Experts of a small language model.
Size: width 128, 7.85M parameters.
Experts: 24 experts in each of 11 layers, 1 pick a token, a softmax router, a shared expert of 64 neurons.
Below are experts of layer 9 (counted from 0) of a mixture-of-experts language model. Rows are named router (the router's row for the expert), gate (a neuron's input weights, with its number), up (a neuron's input weights, with its number) and show model dimensions 0-127. Each number is 500 + 25 x the weight over its row's rms, rounded and kept within 0 to 999. Numbers have three digits each.
Before each expert's rows: "mostly gets" lists some tokens that are sent to it at least half of the time. This comes from a sample of Wikipedia text that the model never trained on.

# expert 0
mostly gets: " n", " N", "\\", "N", "^{", " MP"
router:527471527490472529508466482527469475493497473477504520511519506496554500501498456534506512507492509483528467533540508500469524524470455500461519491533483541471472472520518552462491536552466497512474483461497452523545496531502462525518508491520502478481456532535483466480498502504509497523464509495507501523447519494512540536487484514481507477463472513527522529485505538487495523515501
gate2:516498500491481506561523503505496514499509484494527485500497501533498523532509519493498499522488510499516511507533498443515434449498508479514410494502491500491514504500518516455475500500484500530436513446500490493500495419496511498474498462492507516552503508486511499504498480460518503511548494516493499443494494499533503521511482532490505465485524467491514504504578534494503539505522
up2:497518500497445494459498501508476551516492527498475554493456548462521494540503499522513535522488490471469500504480504496554526498506501551499464502518496521517508514526497441476506501449535500482512506513482509518479467505500557500471455490528525453493533498444506498500493500524537502531513500505501497499497499514464472387513519496494500488506497501498495477502504499495511507498492

# expert 13
mostly gets: "owever", " time", " year", "ition", "ury", "ities"
router:515464544493493521486472483501469514481471491449501520541493508498506471495474501540548513476558535458515484519530521503472523502457510484496504492507478524483457471549538533486464526504475502510489500483479465515532476543516474532527520471526526485477465543500500507463490484516519461523464510477531505527481511523527509529475490519456479465473477515531525507455497502481490517518522
gate2:494503530583475498498513497500523505496492507476503535483525487501498447459457501520461503514511510505496493534487454498496463493498499504525502502542474496467499499500516500481542490496498502513572500477500500501489483494453505460476499509468423499494513480522501498493520541561523480540542508516559482487493514526517509490498495494477498504494484481530514483437537499503500499433484
up2:477537539496493490516501514502502496501460505510520536507500527532504500517519536504556488499484477515483562539501470501479490460497499562454495504510499505502553501441489485511537503503462494487504484508500495509540524517531501484493493471518518494467477501443507508499492529498525487462497520514518499514492448534466503501538554476496494474500497500481503481466458455469547502539440

# expert 22
mostly gets: " released", " she", "areer"
router:549492520492449527474464456502461484479469455462476499540534505491515490475494488526547518518509511486525492509537532477459531513466465488499505502522494516468449463525522535472466519540492533516451508494483489530503460534509487527541505474538514494472478519528478496491485503517516484530494525459494523510473528533522518517504493518472497457474488498521536508463483496473490518523514
gate2:529526498581498571460513484502496465499494448499492530461503442507466502535522525531476461455506500540516509499530496498504469514502496520496501467542500555505533492485488520509507454503518498511490511515498484499499504519479473527507500552500498437469508502525483486508529503480492489509490497429497488493492545440487506485503466498448486501511478513500509507498520502492485500499532
up2:454501501503468508508495539508532535541490551502501491444510508481498501476488527542525503490499492503513456566481502481508498498499489503522500535501500476450517519507496503587500495477501483512493501472501475471498490492531524496470513498515535511555543508497499459429484489475503456498487497530559488506502475511490503428498486499500465534504530494502504469507543494501524490494493

# expert 10
mostly gets: ".\"", " where", ".\n\n", ").", ".", "!"
router:489473540536466539491465485515458489482475452462489532549533500491510469499492481494554524500519517484499477529507522470468532538494488484485530511510478521476488490555518527471491540519482529513464479483492475517521474496528482517515540513535550491461464518505464485473477481527527477499476485502522517515473509503522531530458482493491487485477464508525542534465496537484483500517514
gate2:498485526500516501515514494480478511506509555462462505471494453501493498561500471497545516479501479515499545499518507503461498472413517507500500491500477519514514503511507480456510526499538521469538498405494494498491514498460512503500496500478500491498499498508519497500516501481504511500505501531526499499494575500483470473500496472521464495542499528536522550503505486499467512439456
up2:500514532500501525509495500500559580452490490497500501499489515499498548528494500487557492512510469521470507402519538551499501510478508486539505472528503495500470458453478502479506517492493490506537484498497499494463507500524504512520483518544475501503465501465500471487533473512503502489495506498504433500498503511499500476520503499495489499580499499525517507469501484452501500504456

# expert 1
mostly gets: " Championship", "ootball", " League", "ball", "ampionship", "ague"
router:502488535485475516478456460526477496484478476471517550520537508477524479491470466515544494508526522464497487528519514486440498521460478462498502509497492526473490491538526538468497519519488520514471490472495464526514479526547483521510511464509530489471489526527493474482480502505527468507481522450550526518468527513514510522494458537471490477464494516529543536492468533482482513528512
gate2:500499506521468501513512509505483511431500501500507503493479521498521495474498535491492513501499523497480494495434477503470497499447472504501547501508507537543506540568443512434501500498500537521477438508522500491483488524489519482492476524561562496441488540484500491500563499492493453471492521503498486506511513502521500483510492488509501492465499496470523459499480516506461497507515
up2:488504490540532502486456497478508514495477438559497452535482487494520500502540532500499537495494498439519498483497506569499508509500534516500544472499499490572496548502452502498497501500508490498497486503488506481549456509501433513488496549480497500500497499493498488582497480496499437512500487504509486527513492481493490518495501511511495491519464509491501531476515517470497467537482

# expert 19
mostly gets: "–", "9", "′"
router:534484528505484546492478455520472471499487486453498530527505499478507472490488449519528515486538510466518483528503530476479545506468482471457525485514487544476477480543512545462473511528478515526465496497486495511536487509524458501528520488512540473464492531523475484497458485510507499511484507476505506537450540515523557522494476518479473489468491534513526512477488512453505522514516
gate2:543512507516495533489517503508497477504526501462502472500502491426525498508506501505505507477485472528449507543504500496557510485521499482515520498484499490514500448492493511496526445501487532544417500503494507508514500453490458491546499517515470531468489435471505456501497522475515533500498491509467541508485499497467538480571497497509464441496496504510504497499496498473510494500481
up2:563498499479501485512500503491501493498467509525499491499500567534501547500503512502503551507501492502506489487499504550500498526509501538490512491571500544471500516512500502553529500496515441498503484507488496501566495500552530500500488499556502516525523504500505528507489499535419462500498501499504488500501493485462500508527465453484495497494516520438468489431508517501480481494507

# expert 12
mostly gets: " County", " City", "reet", " William", " East", " National"
router:502454521513462554475467459501474479506467474481507515517539494458539466490486454545532515508528527472515488542535527495456504522465496492486515488497467521465471488540514505488500518533488522527479485477470481526533475514534463527511526485533520482477481526504484467471483492519518481508463523468527514541487514502512527508492479533469485462485489524527533524475489530469491505533515
gate2:460519493518443505496499497505478515539470502498516496500441504546497523509488500525564480483475525490533507523509511500498492499476528543505500500498502510533512541435490507510466480508507515503414502501512492512506498504493492521517483468510535496498546512500476523500529436490493509484523477513465519475455445489496511499494499508504503479443478526514490554504501502509537518436490
up2:499445505583492526493507506496499533503485476497507476523541489503541474463463456466495498486485523518502521499501561469488502499455490523490482507535458492538508536532485504514488507502514526498466554485474507459515507455454464485520512507511504475522493497505500507528491514504547536483480506476492501504499468498483471522470483498467516490507479475511498528529497549475569525471489